Experts of a small language model.
Size: 14 layers, vocabulary 8192, 42.4M parameters.
Experts: 8 experts in each of 14 layers, 256 squared ReLU neurons an expert, 1 pick a token, a softmax router.
Training: a variant of Muon for the experts, 295M tokens.
Below are experts of layer 10 (counted from 0) of a mixture-of-experts language model. Rows are named up (a neuron's input weights, with its number) and show model dimensions 160-239. Each number is 128 + 32 x the weight over its row's rms, rounded and kept within 0 to 255.
Before each expert's rows: "comes after" lists some tokens at least twice as common just before its tokens as in all text. This comes from a sample of Wikipedia text that the model never trained on. Tokens count by the router's weight.

# expert 7
comes after: " of", "'", " the", " in", " a", " and"
up0 [135 135  84 179 133 118 117 139 149 139 148 134 148 139 141 179 163 128 161  93 123 154 135 180 179  82  42 144 140 110 165 142 115 118 119 174 149 133 116 110  74 116 124 163 103 145 125 122 156 181 113 117 123 127  65  47 185 151 129 127 140 143 124 116 156 133 129 255 104  53 230 138 127 196  75 134 130 119 171  60]
up1 [113 104 224 171  80 154 128 125  86  88 120 161  80 134 177 109 116 104 144 132 101 134 145  79  99 136 151 117 150 104 183 111 202 145  95  88 134 150 216 126 167  97 199 140 149 131 123  91 130 100 119 151 119 108 106 196 106 118  98 121  82 127  97  78 152 158 146 165 130 110 175  77 105  86 125 176 126 102 135 107]
up2 [115 125 168 178  96  93 162 109 119  48 136 110 109 132 163 115 157 136 106 135 181 187 129 129  51 134 122 142 146 185 129  93 140 180 107  99 131 136 107 163 121 137 111 126 123 124 129  91 127  59 102 133 131 128 134 121  94  99 141 142 100 120 190 102  95 151 104 115 128 104  79 135  52 145  65 138 126 107 156 143]
up3 [107 119  46 141 171 126 142 128 148 127 111 132 132 127 128 122 127  85 167 135 121 128 153 139 170 100 152 103  59 137 114 111 104 136  92 162  75  67 124 124 167 153 112 108 119 126 121 126 143 148 144 159 136 152  62 143 129 117 170 138  92 156 152  97 121  72 146  95 135 108 113 175 135 130  49  95 118 116 126 172]
up4 [116 149 132 102 129 131 139 129 159 181 134 139 133 202 137 133 133 143 139 156 105  95 138  87 133 121 120 140 110  69 132 152 158 119 185  98 173 107 145 167 150 162 135 198 127 123 138 172  95 142 151 131 100  77  91 180  83 172  79 137  92  92 128 149 115 104  75 157 135 151 136 133 156  97 124 129 137 123 159 135]
up5 [127  99 191 125 169 118 125 109 113  74 171 178  70 130 149 116 121 197  62 135 158 159 137 133 148 179 107 155 165 100  98 148 128  41 135 129 135 135 129 125 137 116 136 127 146  86  96 114 204 103 106 145  65 117 106 174 108 141 113 131 145 105 147  95  99 120  75 119 127 125 133 118 124 121 136 162 111 167 140 170]
up6 [118 129 107  71 163  96 128 127 129 126 124 130  24 166 130 155 130 118 150  52  84  95 141 162  73 147 124 167 125 180 158 179 138 138 117 131  60 116 118 146 143 170 128 131 132  93 120 128 132 115 116 124  88  72 167 152 173 122 172 178 167 102 116  94 148 109 210 158 173  97 118 129 131  68 133 173 152 101 150 105]
up7 [143 183 159  79 128 195 128 169 159 128  92 120 139 146 145 137 131 109 145  98 109  91  82 101 100  79 185 157 139 132 111 126 153  82 128 159  40 120 128  85 137 126 123  99 122 122 176 111 125 131 158 102 136 128  66 154 144  70 102 138 146 173 159 214 161 159  96 166 164 136 143 122 123 204 122 134 122 127 148 156]
up8 [128 163 135  80 135 131 176 110 138 124 132 130 175 135  83 201 151 100 133 143 164 135 148 164 105 125 132 128  67 155 118  32 132 139 131 139 191 132 134 132 132 126 174  88  86 120  80 114 158 127 145 136 152 162 142 124 144 191  97 105 132 151 167 150 124 119 108  96 125 162 125 142 171 167 117 145 113  86 130 116]

# expert 5
comes after: " |", ")", "3", "5", "4", "6"
up0 [108 145 108 105 144 128  72  70 172  94 122 104 142 123 180 126 112 208 186 192 120 151 114 165  69 207 155  81 148 143  66 127 113 110  94 130 138  55 198  56 123 180 153 124  98 132 120 153 123 105 140 134  98  93 107 120  96 128 135 101 135  92 145 159 109 151 183 130 162  82 155 110 111 152  79  86 178 142 128 180]
up1 [128  87 144 147 169 140  88 192 131  77  87 137 169 106 138 106 115 146 151 131 122 151 114 121 128 110  85  76 130 132 154 134 157 139 130 196 123  79 137 140 143  79 146 149 104 146 171 124 197 169 131 130 114  86 191 127  85 139 145 137 181 130 134 104 144 151 126 144 175 188 149 177 128 161 130 115 171  96 164 123]
up2 [168 134 137 179 218 134 100 129 128 110 171  54 182 124 149 193  76 196  53 133  71 174 161 117  92 136 127 133 124 113 114 127 119 149 148 166 125  89  90 136 149 192 156  78 107 118 165 222  84 129 125 114  90 168 134  25 158  93 112 123 207 135 159  89 160 177 114 190 159 127 121 181  86 134 119 138 118  70 125 141]
up3 [146  92  79 156  88 138 145 156 124 181 150 154 102 115  59 115 154 134 145 133 149 123  77  90 127  78 103 117 176 128 121 225 192 116 174 137 125 105 124  99 128 115 111 160 175 157 101  92 109 146 187 122 125 184 114 108 131 149 110 133 111  86 119  75 122 164 107 156  50  94  78 107 181 125 151 125 134 126 194 101]
up4 [108 139 160  88 197 105 134 168 181 166 137 149 139  76 127 155 161 118 135 102 118 149 124 113 100 196 176  74  42  86 182 141 147 165 124 193 152 102 133 126 133 146 159 122 118 130 142  45  25 132 152 126  80 129 122  92 120 137 164 136 100 148 113  96 107 130 133 131 126 168 156 126 123  97 130 112 197 110 131 112]
up5 [ 98 119  89  70 103 119 111 183 101 168 102 172 150 132 109 143 148  96 132 117 126 122 129 123 142 111 169 144 178 139 107 104  75 114 178  76 128 122 119 120 134 180 127 139 117  96  67 134  96  84 121  92 134 110  95 127 126  81 109 131 137 170 129  85 110 131 128 128 127 140  99 136 188 200  87 126 135 184 141 136]
up6 [130 204 146 130 115 124 148 131 121 117 133 128 138 119 146 109 125 122 145 138 139 125 115 169 129 109   0 131  99 107 120 130 133 138 155 153 159 103  96 118 119 125  84  94 158  99 115  84 145  98 155 140 133 169 198  39 126  82 134 109 136 137  99 126 102 140  96 102  90 146 130 162 129 155 122 118 141 135 114 147]
up7 [135 126 141 138 127 193 132 115  60 161 182 130 138 113 131 114 126  84  88  86 102  91 136 121 157 151 135  91 172 123 201 122 147 136 147  83  97  48 122  63 149 165 157 141 170 100 138 117 143 121 222 140  85 157 158 164 170 140  89 159 164 167 115 107 115 135 152 125  80 107  97 147 125 143 136  86 145 155 149 117]
up8 [131 171 131  90 199 115 120 164  75 127 113 149 122 151 131 129  98 183 167 140 129  84 172 169  43 100 120 149 156 131 149 158 159  98 124  30 122 126 129 173 143 225 133 116 135  67 130  32 147 127 142 116 111 137 128 101  95 148 128 122 117 137 126  75 128 119 146 158 111 100  43 151 107 172 104 120 118 110 145 123]

# expert 3
comes after: "\n", " |", "==", ".", "===", ")"
up0 [151 145 104 134 160 134 148 167 101 118 113  95 146 128  75 129 138 110 130 145  95 122 108  89 130 113  50  99 136  72 126 123 119  63 115  83 158 136 134 117 162 156 136  88 128 179 134 106 137 127 168 122 134 127 108 117  73 113 129 132 186  21 152 118 148 175  98 115 150 136 130 192  80 115  77 101 151 127 218 175]
up1 [132 138  98 129 141 120 172 162  75  98 127 137  84 125 177  92  93  72 120 103 115 138 143 123 143 127  99 160 127 133 182 102 130 104  64 152 126 164 123 116 232 135 124 135 148  95  96 121  70 129 115  39 127 180 128 132 132  84 188 149 121 141 138 115 114 196 110 149 131 157 128  93 165  65 110 211  96 155 120  90]
up2 [161  94 107 120 125 196  90 158 134  96 157 125  50 115 159 122 165 130 158 151  99 147 192  92 144 113 114 154 135 214 125 122  93  98 100  83 122  88 136 117 134 120 116 123 104 118 137 180  68 215 148 129 147 172 230 129 143 116 110 170 136 138 117 147 108 183 102  86 184 174 164 150 102  80 126 111 108 148 141 136]
up3 [109  96 131  91 137 169 133 120 157 126 127  94  91 127  68 118 146 128 158 109  99  74  87 115 127 125 181 144  88 146 128 142 118 128 120 162 120 131 161 128 107  95 153 128 129 167 166 140 141  94 157  69  88 140  89 162 121 127  96 129 111  60 123 105 156 123  68  76 137 119 121 138 152 146 116 122 148 130 135 146]
up4 [122  98 145 179 110 146 120 106 136 124 147 161  39 181 137 144  94 102 127 129 124 144 107 159 147 128 206 127 101 142 130 199 101 194 121 156 102  96 145 118 112 109 152  99 130 159  71  97 145 128 108 188 144 158 128  78 156 150 119 116 130 135  74 105 154 136 115 127  80 117 158 167 104 137 121 112 128 129 143  70]
up5 [129 138 142 147 119  84 143  84 157 125 121  83 124 140  73 103 145 139 141 159 131 175 149 139 103 105 187 155  86 117 138 132 132 121  63  99 147 154 132 141  98 120 198 126  94  77 127 138  96 140 130 106  95 176 141 129 170 122  74 116 135 117 115 135  53  87  79 159 119 153 179 139 152  67 154 149 124 110 173 157]
up6 [128  98  85 124 172 133 106 130 135  68 125 135 102 143 145 133 128 203  87  93 104 160 115 131 174 130  78 121  84 129 135 105 190 143 118 195 174 103  83 127 120  77 180 124  90 177 140 194 136  94 130 157  89  85 150 101 128 136 128 162 151 154 136 162 137 181 119  47 111 119 116 140  95 186 127 150 128 146  88 150]
up7 [ 95 122 112 193  93 136 119 141 154 190 117 139 108 137 134 122 135 168 125 127 101 114 143 142 129 131 189 127 123 162 101  85  92 124 165 121 160  96  83 123 175  77 107  82 173 180 128 115 164  95 168 126 115  97 151 136 173 120 128 108 148 101 210 158 126 147 146 137 173 148 184 103 179 129 137 144 115 154  97 152]
up8 [ 95 114 211 155 164 122 136 131  83 153 155  92 182 175 129 187 181 136 212 121 157 150 132 139 175 163 165 117 137  58  94 161 109  93 132 104  47 140 124 128 132 199 110 133 144 120 142 150  96 188 122 129  54 117 126  81  95 113 127 121 113 126 149 171 212 108 117 139  90 115 120 141 103  99 138 114 121 125 134 170]

# expert 2
comes after: " ", "1", "2", "9", "0", "–"
up0 [134 135 111 180 156  86 169 130 127 108 151 141 149  86 174  86 140 105 171 132  91 168 137 129 128 134  91 150 107 121 132 127 145 102 128  69 163 154 123  53  48 124  97 125 135 127 129 124 124 167 120 139 134 181 120 144 123 159 154 206 116 132  94 121  97 144 149 112 115 132 152 133 107 142 109 178 112 120 123 152]
up1 [124 105 109 125  98 126 141 162 120  99 120 120 145  86 134 144 118 152 130 180 128 125 107 116 151 133 185  49 155 101 111 120 147 124 146  64 145 158 115  83  69 145  80 116 128 154  98 138  99 177 127 140 156 132  91  46  87 152 117 156  75 112 206  85  77 196 178 180 115 201 133 152 147 132  97 199 109 135 143  50]
up2 [123  37 107  96 104 176 122  78 177 127 143 130 109 133 117 126  90 130  81 125 145  81 122 145 105  83 134 195 180 120 118 130 140 140 173 134 114  61 123 130 160 136  69  84 129 132 136 147 109 137 164 119 148 109  65 170 114 118 129  98 131 112  66 142 132 111 129 140 125 176 130  90 107 126 177 139 158 125  98 165]
up3 [ 76 119 100 137 188 149 103 134  75 117 126 129 131 135  97 126 181 119 176 123 105 142 156 172 117  70 127  48 177 145 127  81 129 122 161  75  99  78 113 103 135 148 134 157 100  90 189 131  81 125 114 118 181 143 106  63  76 140 127 105 191  76  77 162 102 134 179 108 107 114 145  98 122  81 123  90 168 165 101 122]
up4 [149 192 124 129 170 126  95 150 177 116  81  99 123 113 195 142 144 124 110 170 117  86 165 103 112  94 169 141 104 106 128 102 127 138 119 170 127 133  56  39  87 170  91  85 136  54 128 141  95  61 133 188 185 118 124  65 110 184 126  90 130 123 116 120 118 120 146 176  74 128 117 145 156 105  84 144 136 153 112 163]
up5 [120  98 167 100 126 125 163 126 139  90 155  79  76 120 132 140 195 135 121 146  92 165 122 136 116 168  37  80 112 165 130 170 113 135 126 115 151 124 163 110 128 127 196  60 132 121 112 125 176 125 152 127  73 111 110 108 135  99 123  42 161 131 159 107 111 137  83 132 158 111 113 118 114  64 105 139 182  99 207 183]
up6 [ 67 177  89 130 151 136  94 127 152 141 128 144 129 147 142 144 142 176 112 130 106 142  72 157 161 132 134 106 141  92 111 195  86 120  81 173 185 126  90 108 112 146  89 198 141 116 110 132  93 173 165 153 129 169 132 176 113 106 120 137 170 150 143 177 166  95 135  85 160 128 109 133 164 111 120  80 126  65 166  77]
up7 [121 132 161 121 109 145 112 196  84 140 173 145 117 125  94 183  99 104 129 187 126  79 124 124 162 141 120 123 149 179 150 181 155 166 137 156  95 130 144 134 146 137  88  86 102 137 179 153 156 123 140 126 137 107 135 127 117 126 121 151 197 110 187 128 142 108 101 114 111  71 190 132 115 137 116 124 120 128 114 122]
up8 [126 118 119 165 108  96 190 124 108 124 159 138 132 119  99 153 132  72  72 147 125 137  85 141 102 162  86 125 152 132 164 157  92 156 133 182 197  48  81 143 101 130  89 110 147 132 104  40 242 160 138 131  30 143  99 139 148 114 121 155  84 124 125 151 142 147 204 105 112 130 106  98 137 136  90 141 107 149 177 136]